Below are experts of layer 6 (counted from 0) of a mixture-of-experts language model. Rows are named router (the router's row for the expert), up (a neuron's input weights, with its number) and show model dimensions 0-55. Each number is 128 + 24 x the weight over its row's rms, rounded and kept within 0 to 255.
After each expert's rows: "mostly gets" lists some tokens that are sent to it at least half of the time. This comes from a sample of Wikipedia text that the model never trained on.

# expert 1
router [106 118 147 103 161 132 152 143 117  99 131 151 123  91 163 108  76 133 127 119  99 166 172  97 137 125 124 104 125 105  60 173 111 136 137  95 191 125 113 118 135 117 153 139 149 107 102 140 141 103 133 157 150 147 114 154]
up0 [118 111 133 176 136 116 120 129 151 112 120 121 107 123 119  85 119 117 130 103 113 154 157  87 167 140 146 114 140 141 146 144 174 129 133 116 132 162  79 136  84 123 119 170 130  93 105  91 110  92 112 151 144 198 130 152]
up1 [137 145  92 136 119 102  98 147  97 128 150 138  81 143 111 142 105 156 136 145 133 124 132 155 111 144 145  99 136 120 132 166 135 100 127 143 129 180 108  99  96 144 134 112 184  77 159 107 137 156 133  94 147 149 118 125]
up2 [155 123 105 161 129 126 127 131 130 138 127  82 123 163 133 152 107 198 116 176 109 134 141 153 100 137 136  97  93 119 116 108 116 134 136 177 138 132 138 107 119 162 100  88 125 101 158  93 109 115  99 130 119 164  99 120]
up3 [150 108 143  90 149  82 108 117  71  96 173 165 137 110 135 126 139 146 111 109 128 164 113 155 127 150 125 144  93 105 119  99 138 124 155 134 135 139 101 130 102 149 122 180 124 121 117 136  69 154 140 138 126 126 151 152]
up4 [118 137 112 157  97  63 149 124  98 171 157 149 161 104 110 112 157 144 135 166 144 135 149 126 104 122 120  87 129 164 131 170  65 110 133 121 110 144 147 104 115 156 137 145 119 148 124 101 139 129  93  87 113  84 112  75]
up5 [110 116 153 113  95 115 141 171 169 163 165 143  90 109  83 111 145 112 182  91 115 105 137 135 113 123 139 120 115 180 106 151 137  75 139 117 123 140 105 138 103 129 109 155 128 107 153 137 117 113 100  89 131 104 214 125]
up6 [114  89 133 123 173 139 117 134 155 125 143 130 124 136 137 168 148 119 142 170 153 144 138 163 110 120 156  94 115  88  84 127 157  79 177 119 109 110 160 165 147 137 171  90 145 149 124 165 115  95 161 126  95 163 170 111]
up7 [130 142 105 167 139 121 119 134 133 187 109 120 129 186 147 106 106  87 133 116  99 139 135 123  97 114 119 195 136 160 101 178 157 109 103 126 102 131 140 113 111 103 101 103 193 104 156 158 129 137 117 132 121 113 158 131]
up8 [124 132 136 108 140 161  86 160  83 148  95  88 116 101 136 152  84 136 126 131 127 172 169 139 130  78 135 192 132 148 101 110 149 105 122 131 139 143 118 110 142 128 104 130 163 126 109 124 109 154 143 101 153 126 128  53]
up9 [122 149 121 105 104 170 130 103 141 132 162 165 167 132 120 124  88 125 141 109 141 147  88 128 131 101 113 121 142 125  93 125 100 128  94 128 129 157 130 103 106 114 163 110 146 122 145 113 128 115 104  97 115 139 157 151]
up10 [135 111 117 149 143 140 120  99 130 100 112 131 121  78 177 143 136 160 124  75 131 164  93 121 156 123 143 132 120 130  74 115 140 150 134 132 132 117 145 134 131  93 177 123 113 116 166 118 126 115 148 147 147 143 112  94]
up11 [168 124 101 139 145 114 121 115 123 102 105  98 119 112 172 138  76 123 122 137 141 136 128 109 112 145 135 134 122  95 127 120 132 120 149 108 148 118 148 149 138 149 172 100 128 120 115 119 152 114 100 168 110 104 140 136]
up12 [155 120 138 114 110 101  88 129 100 115 162 140 100 124 131 135  99 162 118 112 121 132  83 161 111 124 150 115 133 108 155 161  95 117 143 165 118 165 141 110  89 125 142 152 157  83 141 125  85 127 149 101 116 139 138 127]
up13 [135 131 163 117 129 155  91 116  97 127 108 171 139 100  88 107 144 130 126 125 102 125 121 177 129 125  91 111 133 109 108 108 129 112 146 128 127 113  97 129 136 113 117 101 127 128 136 119 138 123 148 116 157 138  99 157]
up14 [128 109 153 118  93  80  89 140 153 133 169 149 183 142 131 112 125 171 134  96  78 148 125 111 115 156 142 138 108  86  94 109 142 109 107 157 124 125 122  89 134 179 143 134 138 155 134 159 123 132 134 106 106 147 166 177]
up15 [135 131 123 111 164  88 159 115 131 140  98 134 113 102 132 121  82 116 145 157 120  99 122 129 121 119  87 117 116 134 146 104 113  86 131 122 124 139 181 144 118 173 164 179 162 111 128  88 150 158 111 144 164 174 155 114]
up16 [132 115 110 116 127 172 108 141 142 171 132  97 131 140 182 117 138 130 126 132 128 129 147 125 127 122 167 118 145 106 117 144 112 124 108  88 122 140  64 144 119 124 112 166 148 120 101 111 136 138  88 105 126  97 136  68]
up17 [ 71  82 138 113 103 111 152 109 146 134 137 123 119 134 117 119 122 111 113 130 142 151 119  85 109 114 134 106  97 116 144 164  88  79 157 141 131 139 157  89 103 136 127 126 158 117 113 107 108 167 159  99 121 146 175 163]
up18 [112 161 133 165 134 140 108 156 156  97 112 145 101 122 125 135 111 150 109 162 185 111 110 130 127  87 122 159 159 154 124 171 126 143 131 121  94 115  87  99 138 117 140 117 126 138 112  81 134 144 142 134 127 104 113 141]
mostly gets: "ing.", "ed.", "es.", "er.", "s.", "ation."

# expert 5
router [134 154 125 147 117 122 116 101 150 140 125 112 124 152  85  74 159 140 103 106 178  88 122 146 120 121 125 122 121 135 168  89 136 123 110 135 106 125 131 122 122 154 137 157 136 121 143 136  86 171 156 131 128 101 122  48]
up0 [ 94 144 112  73 128 131 115 139 166 128 116 101 131 168 135 115 142 133 120 140 179 121  88 164 144 156 112  83  93 156 123  85 106 139 126 109 161 145 113  92 115 167 146 135 127  92 130 121 102 148 136 122 110 106 142 128]
up1 [139 122 128 129 131  98  91 164  70 150 139 132  87 116 109 144 101 149 145  80 119 119 106 145 135 121 105 109 109 113 166 135 125 118 142 177 142 173 125 120 100 139 149 119 168  88 122 132 131 115 107 103 125 133 131 132]
up2 [149  94 107 126 124 100  90 172 100 134 125 130 122 145 141 120 121 159 149 137 120 142 128 124  82 135 144  99 143 168 114 153 115 120 124 131 143 178  98  92 116  76 144 142 181  90 163 102 102 108 136 108 164 130 121 143]
up3 [129 123 124 111 122 157 115 142  81 158 132 135 108 116 144 149 108 174 130 137 102 123 123 132  90 130 146 118 108 139 171 122 141 124 138 149 134 195 103 110  78 159 122 155 138 115 131 139 103 144 131 124 147 137 153 171]
up4 [109  99  82 174 121 111 132 138 155 102 135 148 116 117 101 125 110 125 125 170 150 151  78  62 122 143 116 118 135 188 131 125 151 154 133 119 112 125 137 127 114 114 134 150 168 126 108 166 114 147 139 151 138 119 127 109]
up5 [144 104 109 141 113 161 122 133 129 109 167 155 107 168 147 129  94 165 113 110 102 143 107 120 109 134 160 111  92  92 146 143 142 101 131 139 167 173  97 109 101 118 118 111 158  78 104 143 121 129 143 118 125 173 118 136]
up6 [140 115 129 114 139 105 122 173 107 135 153 131 113  91 119 129 113 147 146 140 108 146 103 137  74 171 131  99  99 124 113 138 122  76 141 140 127 121  95 117 101 132 140 129 145 108 129 102  95 116  91 111 172 133 109 135]
up7 [130  68 132 118 137  91 100 169 100 163 156 140 130 124 156 133 124 104 169 111 103 156  78 115 132 147 168 106  89 138 137 185 142 108 139 131 127 155 113  94  90 145 123 110 127 107 110 104 148 114 143  97 130 155 143 141]
up8 [168 139 124 180 122 107 167 153 116 118  90 142 123 130 183 133 106 124 121 137  97 165 126 108  87 100 136 145 114 180 122 134 102 103 142 149 133 150 136 143  79  97 153 138 159 101 158  90 118 126 118 141  94 158  78 151]
up9 [ 98 124 151 131 119 152 118 124  85 116 115  93 133 135 110 107 144 110 113 115 106 144 148  63 119 126 108  95  92  95 105 112 105 119  97 100 172 165 102 151 124 132 118  81 134  98 136 138 127 170 130 135 132 170 138 132]
up10 [122 128 139 133 135 139 119 169 125 171 125  84  99 152 118 153  89 134 140 131 132 112 137 110 118 148 155 135 106 136 124 128 133  85 136 165 138 142 113 100  69 118 119 130 152 104 134  80 128 118 147 111 139 115 134 120]
up11 [113 132 119 136 122 144 108 149 113 144 118 132  89 108 144 111 126 150 129 116 108 125 113 126 118 144 131 111 113 102 135 154 127 107 144 146 132 151 109 111 110 156 142 143 132 106 124  84 150 111 106 100 155 122 138 131]
up12 [131 100 142 120 106 123 121 167 111 137 146 129 124 112 106 159  95 168 136 107 112 155 119 130 113 151 172 107 118 148 128 147  90  91 153 143 129 149 119 123 110 159 143 139 149 114  94 103 112 100 160 105 117 152  90 153]
up13 [150 132 142 122 137 123 147  97 108 164 143 140 138 177  90 113 101 179 114  90 135 123 108 141 137  96 101 145  70 109 124 126  88  94 157 160 133 132  85  92 115 137 134 103 121  93 119 125 126 121 123 130  95 178 124 107]
up14 [131  94 131 152 126 104 126 130  76 139 138 143 142 173  96 108 130 162 205 155 150 105 129 127  95 146 162 113 109 149 141 121 155 138 135 137 108 161 127  83  99 147 109 193 204 109 119 143 102 120 127  83 123 113 145  73]
up15 [101 102 123 125 123 122 110 146  84 155 164 142 130 120 156 126 115 118 140 153 108 158  96 123 102 112 163  97 138 147 157 159 137 143 157 151 124 136  78  65 102 129 124 141 194  54 109 131 155 122 132 105 156 135 117 154]
up16 [111 122 147 126  84 108 130 138  85 122 152 168 122 149 112 135 117 156 137 132 106 185 116 149 108 144 134 135 119 118 107 165 147 112 134 168 140 151 135 100  84 141 115 134 126  97 134 104  93 119 132 112 133 123 132 119]
up17 [172 119 150 127 123 139  91 117  87 154 131 112  84 132 150 138 133 131 153 131  91 137 111 112 105 134 148 108  74 160 174 160 114 119 133 118 135 173  98 120 105 158 141 117 148  82 130 120 120 115 112  87 167 138 131 136]
up18 [129 117 152 146 130  90 104 131 148 161 173 136 137 162 160  98 146  98 138 138 136 125 112 138  86 120 119 110 132 118 159 156 131 111 163 130 167 149 100 134 114 157 145 128 136  51 135 149 112  85 152 114 160 143  95 113]
mostly gets: "ond", "ach", " all", " further", " Con", "ab"

# expert 4
router [145 128 118 134 114 139 114 130 119 162 120  80 128 170 133 205 154 116 141 165 148 112  85 135 137 161 136 162 130 152 146 157 146 121 132 181  90 127 142 139 123 109  82 104  94 139 137 102 154 143 111 106  83 137 136 125]
up0 [129 100 100 107 110 160 102 103 101 174 135 153 184 107 135 128 158 110 159 155 152  99 115 129 103 132 142 121  96 130 122 146 147 113 119 107 105 167 140 107 146 115 100 120 122 123 165 147 113 113 124  92 111 158 138 130]
up1 [ 83 126 126 126  91 145 168 123 113 118 127 105 115 110 112 146 111 169 126 126 128 162  62 149 129 121 125 151 164 105 144 170 131 169 165 113 135 120 141 113  95 132  75 121 112  92 126 100 154 120 162 103 102 171 135 128]
up2 [131 131 166 119 104  84  98 159 147 111 119  66 109 145 140 151 125 125 123 181 121 126 112 148 140 163 127 107 116 141 177 155 117 120 147 158 147 167 153 128 132 137 129 119 118  90 121 116 158 131 106 136  76 145 117 126]
up3 [126 102 135 167  70 129 114 160 135 210 166 137 122 161 119 142 158 142 118 155 184  99 114 148 134 143 118 138 109 121 160 106 132 140  99 155 118 113 134  98 140 125 166 106 105 142 131 145 141 156 111 131 144 134  96 118]
up4 [144 116 104 160 158 136 134 126 142 123 121 131 100 160 118 140  94  94 114 109  95 157 116 123 124 134 150 140 142 185 184 134 176 125  87 142 112 115 124  83  81 108 139 124 124  88 135 133 112 140 102 128 157 145 129 112]
up5 [119 100 102 125 117  65 104 150 107 135 166 173 107 109 123 107 129 147 128 113 129 141  99 112 102 125 150 102  85 122 126 115 114 103 157 158 145 177  87 123 107 118 136 138 176  64 124 111  89 136 119 132 158 158 141 156]
up6 [123 129 150 138 134 114  97 173  85 135 132 170  85 140 105 116 115 103 143 146 146 115 140 133 118 124 136 109 122 122 162 131 142 127 104 114 101 149 150  98 141 120 119  92 119 127  80 157 162 128 141 102  97 134 145  87]
up7 [151 151 109 104 152 129 114 138 106 170 153 109 129 144 140 165 104 141 127 149 178 143 104  83 119 107 126 129 110 111 151 195 136 131 121 167 122 113 157 120 144 115 130 139 133 121 141 145 134  88 134  99  66 171 102 155]
up8 [110  96 148 108 126 170 124 172 188 130 107  91 129 127 176 132 177 158 122 124 127  88 147 154 127 123 144 113 135 149 154 137 148 140 105 111 143 122 159 136 111 159  67 150 113 124 146 149 151  62 103 127 124 127 179 168]
up9 [111 129 127  85 111 108  99 194 145 122 147 133 127 109 148 182 108  97 142 168 139 183 127  92 108 134 166 136 147 130 140 140  87 114  91 151 148 157 177 117 111 101  88 148 140 122 144 134 131 146 147  93 112  96  69 118]
up10 [150 118 103 102 117  97 154 111 108 181 131 100 100 125 107 129 117 121 142 150 130 141 122 130 112 147 140  92 113 174 130 107  96 163  87 111 129 129 109 119 119  86 136 130 125 125 145 107 161 131  98  94 145  95 101 163]
up11 [182 111 120 160 144 112 123 111 134 145 122  99 121 147 154 169  87 138 137 154 130 112 132 133 101 126 149 113 124 141 166 172 154 112 135 149 105 111 130 140 103  83 131 107 135 116 148  93 116 121 150 173  88 173 127 157]
up12 [108  90 126 158  87  93 146 124 170 140 144 120 166 150 137 126 129 149 169 129 130 113 131 140  95 166 139 167  48  69 138 154 124 112 127 133 168 131 106 105 164 134 138 131 157 103 103 100 134 152  90 141 148 144 109  86]
up13 [165 138 100 137 116  73 112 155  88 116 140 114 113 145 100 157 152 147 125 118 127 117  78  88 150 141 163 113 140 160 121 143 128 152 158 213 145 155 147 148  80 102 115 138 134 100 134 108 112 104 142 131 162 117 140 104]
up14 [142 114 125  94 119 119  67 134 150 119 117  81 121 152 158 131 149 139  93 138  93 102 133  73 122 138  98 128 141 116 162 161 165 112 113 107 135 110 152 141 131 122 122  74 132  87 174  80 111 146 140 150  99 131 107 116]
up15 [135  65  97 130 130 144 139 123 101 124 153  78 119 161 176 161 141 189  82 141 136 129 118  70 129 124 112 115 170 135 110 151 154 147 117 153 138 144 113  47 145 165 133 139 129 114 137 131 154 142 159 140 112 107 162 132]
up16 [145  95 163  77 128  97 107 107 159 131 115 108 121 152 118 122 109 157 135 127 108  48  88 138 109 133 109 143  97  73 138 123  91 107 106 135 144 139 137  97 143 139 144 118 148 142 175 120 180  58 104 137 110 128 130 103]
up17 [ 80 161 116 128 126 137  97 149 115 194 116 166 108 124 146 136 160 103 160 145 113 110  55 161 206 128 147 149 126 136 171 127 119  86 128 107 127 140 133 135  82 161 141  97 138 151 168 124 108 148 118 131 119 150  89 143]
up18 [ 96 123 101 122 125 114  91 121 173 121 130 189 122 150 126 175 115 144 107 125 145  97 116 113 106  91  95  98 118 158 135 122 171 113 132 136 123 116 125  95 160 144 174 148 160 106 152  80 130 158 133 127 121 146  79 109]
mostly gets: " JPL", " MPC", " (0)", "|---|---|---|---|", " Succeeded", " north"

# expert 2
router [127 141 100 161 116 120 119 106 136 128 134 141 128 124  88  78 184 124 135  93 148  98 107 159 121  92 126 110 131 136 193  88 134 135  97 119 108 127 128 126 129 131 138 121 129 137 137 134 109 157 124 132 162  95 158  74]
up0 [127 112 106 136 131 114 109 145 127 142 112 145 106 120 131 111 121 146 130  94 106 136 132 121 123 132 172  91 105 166 118 158 123  95 119 119 138 172 132 126  75 147 145 183 150 112 130 127  97 128  96  99 112 155 130 142]
up1 [122 139  98 132 118 100 109 157 116 169 113 141  91 136 130 128 125 135 176 135 100 149 156 142 112 125 160 124 117 134 127 147 119  96 143 116 183 162 119 113  92 116 154 169 165  84 146 125  73 141 142 113  72 164 133 129]
up2 [124 124 133 114 106 138 143 153 133 136 149 115  89  99 110 133 140 125  98 118 106 139  96 118 127 171 131  89 122 152 100 163 102 122 123 132 133 172  93 124 136 116 136 166 153  69 124 120  78 132 102  99 109 114  98 159]
up3 [121 105 133 107 130  68 112 144  98 158 119 143  94 125 129 107 117 159 125 129  92 146 138 130 114 190 127 119 108 107 111 131 126 110 165 151 114 182  95 125 120 145 130 115 158  96 132 118 109 123 131 136 135 116 127 148]
up4 [124 117 128 126 151  98 132 166  89 126 178 132 100 118 141 137 128 153 128 125 123 131  70 143  89 151 131  87 124 125  87 141 105 138 130 136 131 177 103 150 117 123 118 103 135 112 113 128  99 115 141  61 141 140 104 118]
up5 [117 100 120 145 102 138  84 174 119 131 115 156 132 162 141 125 101 123 109 105 104 139 127 139 101  96 106 126  81 168 137 181  88 107 113 164 126 143 128  77  97 119 143 110 160  78 178 132  91 121 124 121 148 140 146 144]
up6 [146 116 116 122 128 112 107 162 108 143 123 123  88 135 163 110 111 125 136 129  98 136 120 126 132 138 154 105 116 116 117 136  88  67 130 155 129 175  92  94 123 133 107 131 145  71 139 138 121 110 127  73 132 135 103 114]
up7 [159 116 122 110 119 136  93 154 105 134 147 156  97 119 147 156 108 176 129 112 117 125  82 127  80 126 131  98 127 130 171 178 139 131 145 159 109 166 103  76 107 142 133 144 144 109 105 126 106  96 137 121 126 154 104 115]
up8 [119  91 150 117 137 119 111 110  94 164 173 111 105 113 159 111 127 123 152 132 103 148 117 142  94 151 150 118 107 107 134 166  74 104 113 143 161 166 115 114  92  98 148 149 160  98 112 119  89 136 134 114 107 133  90 146]
up9 [161 118 102 134 134 100 126 137  79 110 129 128  96 131 150 186  98 134 140 130  87 101 154 134 120 126 115 162  91 128 139 119 143 143 123 105 172 131 148 122 153 139 130 160 170 113 165 170  94 138 140 117 140 111 136 126]
up10 [114 126 121 139 153 109  94 160 149 152 116 155  79 178 101 145 128 137 186 105 125 137 130 101 121 119 141  90  72  88 119 127 155 117 136 100 154 138 105 100 130 146 129 147 178  93 137 127 139 126 116 123  99 134 143 101]
up11 [151 119 112 112 115  96 107 172 123 130 120 164 112 143 125 128 113 167 150 151 127 126  91 116 128 135 156 133 100 121 108 136 112 115 160 150 167 175 139 113 112 144 126 117 148  95 156 139 104 125 119  86 108 166  98 136]
up12 [134 118 128 130 117 112 114 149  96 151 179 148 107 152 138 146 146 128 184 129 123 149 103 159 107 159 188 115  74 167 135 140 125 112 152 130 140 164 113 115  88 106 119 131 171 109 136  62 112 125 137 112 158 155 100 133]
up13 [131 114 133 145 127 137 124 147  74 174 161 125 108 158 151 131  99 131  92 139  96 143 120 139 112 159 186 147 107 129 135 149 118  96 135 147 125 159 125  95 124 143 123 161 172 100 132 112  87 109 125 120 114 175 101 127]
up14 [149 115 120 136  84  92 105 170 109 162 155 101  76 137 158 142 105 144 150 122 101 145 118 119 121 138 152 108  99 148 133 161 110  90 138 103 154 168 148  82 110 118 146 118 153  82 135 135 115  94 127 126 136 148 165 120]
up15 [118 128 127 104  98 101 121 143 119 172 167 155  77 150 134 128  95 148 153 106 111 140  98 129  84 154 170  90  89 121 121 147 118 125 103 146 137 172 120  99 110 164 136 130 151  93 128  95  95 115 127  84 132 123 124 119]
up16 [174 157 109 134 126 110  83 108  74 132 154 134 127 117 147 145 114 137 149  99 104 129  93 142 119 127 147  93  79 109 133 138 116 117 115 156 121 146  73 123 118 159 146 139 148  86 151 147  90 115 144 105 124 134 120 123]
up17 [138 101 113 151 129 105  89 147 115 120 143 125 115 145 125 168 128 140 140 140 123 124 120 113 103 128 157 106  84 132 157 159 111 101 143 139 120 190  94  84  92 132 155 124 148  98 107 127  92 126  80 104 131 120 143 127]
up18 [129 167 116 123 150 128 123 127  96 112 133 109 138 102 153 104 113 132 136 133 125 168 107 112  90 159 139 105 117 112 160 145 119  88 122 104 136 144  86 130 137 107 160 118 172 106  96 141 119 103  88 150 113 121 125  91]
mostly gets: " W", " D", " T", " H", " San", " Sh"

# expert 0
router [141 135 126 158 101  99  94 112 140 136 137 157 126 116  82  89 185 122 100 110 135  95 112 159 130  98 118 108 129 136 193  92 151 141  92 114 105 132 123 138 143 152 142 145 124 135 149 133 119 144 126 124 175 103 144  93]
up0 [132 144  95 142 102 134  84 139 108 133 102 130 119 141 170 134 133 157 138 126 147 134 119 106  79 136 157 121 111 134 145 149 114 112 141 120 161 188 127 118  95 131 112 120 153 107 137 106 133  99 122  79 124 153  98 117]
up1 [157 115 146 135 118 103  99 130  93 145 147 144  81 135 155 148 113 138 136 129 136 149 109 134  81 144 171 105 109 108 142 144 118  94 141 140 124 163 140 106  95 106 128 144 142  96 123 119 103 135 133 107 101 168 115 130]
up2 [129 110 130 142 116 127  95 126 106 146 112  97  88 112  92 127 122 136  94 140 130 119  71 124 125 103 126 111 129 162 163 148 143 108 126 109  78 117  69 135 143 102 139 143 120 140 146 109 158 119  95 138 159 144 168 143]
up3 [128 103 146 119 141 151 113 153 114 133 129 167  94 134 113 116 109 148 157  90 112 127 108 125 109 126 183 127  84 156 137 142  80  83 141 168 135 163 100 101 116 122 119 136 157  84 115 100 100 113 126 132 112 164 133 112]
up4 [136 115 133 151 109 133  85 151  95 147 113 144 124 123 128 151 103 174 156 120 134 117  97 159 113 163 158 110 104 123 156 132 142 103 113 139 141 156 102 101  81 140 138 141 144 100 123 119 123 130 153 100 126 135 129 103]
up5 [122 121 127 132  78 167 120 123 102 127 123 128 152 109 125  79 123 151 133 129 129  84 141 161 107 140 145 108 123 119 154 154 136  99 107 102 152 129 131 121 131 138  91 143 139 110 132 151 145 101  60 138 157 117 134  95]
up6 [145  61 116 122 162 142  93 156 116 119 162 113 104 162 141 109 116 130 165 139 133 133 114 118 125 113 146  97 115 132 153 146 113 121 114 184 163 167 123 106  91 124 153 123 159  94 126 141  87 107  96 118 119 155  98 162]
up7 [107 106 117 102 155 108  74 126  98 119 126  99 126 172 115 152  83 120 141 144 137 158 132 147  78 134 191 144 133 143 136 167  99 115 133 124 137 164  93 115  69 150 150 137 152 100 131 141 140 108 102 112 125 155 140 130]
up8 [122 112 149 113  99 125 108 152 126 109 115 117  69 123 108 144 155 123 143 100 125 125 110 166  88 121 137 136 124 128 151 134  98  94 131 154 157 137 102 109 110 154 127 121 127 102 118  95 109 131 112 139 106 166 119 155]
up9 [150 100 126 108 137  88  89 175  99 155 188 158  76 165 108 115  90 121 130 108 119 172 125 103  88 133 117 102  86 158 122  92  96 115 125 160 159 172 121  98  85 149 162 132 183 143 125  89 136 138 109  99 144 167 155 121]
up10 [140 108 121 110  94 103  73 170 109 123 122 122 103 157 163 170 105 159 132 105 115 120 124 110 102 175 131 111 121 131 119 148 100  90 149 127 168 165 123  77 110 139 174 130 165  75 103 136 112 120  99 140 160 127 102 140]
up11 [125 104  81 114 132 125  95 150 117 155 127 134 115 129 179 132 101 132 131 136 126 142 122 141 108 156 130 108 114 155 123 154 153  92 156 135 139 160 114 122  81 168 139 128 175 106 117 119 121 141 135 101 104 168 105 137]
up12 [147 116 116 161 135 156 102 148 133 114 149 144 110 149 120 142 117 139 120 145 115 141 109 125 107 127 148 126 100 137 147 131 117  94 132 149 133 144 111  76 102 149 141  98 181  90 121 118 128 123 140  88 106 157 106 117]
up13 [138 134 129 131 107 123 129 103  96 162 142 138 118 129 138 145 100 161 169 149 136 151 116 136 105 146 187 127 106 120 136 181 104  89 137 145 129 154 106 121  87 125 103 135 127  89 131 119 124 100 150  95 149 136 100 116]
up14 [123 125 118 122  88 130 101 159 136 148 131 151  78 177 136 162 109 140 110 140 116 142 114 133  64  79 162 115  70 141 117 129  98  76 139 143 141 166 100  86  85 155 157 100 151  86 123  94 130 126 114 121 131 157  90 118]
up15 [148 131 108 121 164 121 104 151 117 156 142 163 142 105 145 116  74 128 164 101  84 128 100 121 119 119 155 120  97 115 128 131 107 119 149 177 157 187  74 132 104 152 161 116 162  98 109 141  98 133 133 114 106 140 112 118]
up16 [131 119 122 155 130 142 118 187  64 110 120 102 113 130 148 164 149 146 157  84 132 130  70 179 123 148 167 129 134 100 109 134 139 114 107 125 146 168 133 123 127 103 118 107 146  55 116  69 128 101  83 118 114 186 155  72]
up17 [124 106 171 134 101 100 139 110 108 148 159 144 104 118 103 120 137 160 124 135 123  91  89 132 104 147 129 113 100 102 116 187 157 155 173 108 135 142 119  91 119 117 155 174 142 139 150  95 120 103 103  71 172 150 143 107]
up18 [124 117 142 134 133 143 123 165  94 142 138 119 107 143 133 152 119 146 138 108 101 150  96 148  96 118 166 104 101 160 122 134 132  77 127 130 131 174  85  94  92 154 122 108 158  99 116 124  83 126 117 136 156 122 124 136]
mostly gets: " G", " F", " have", " Gr", " Sp", " they"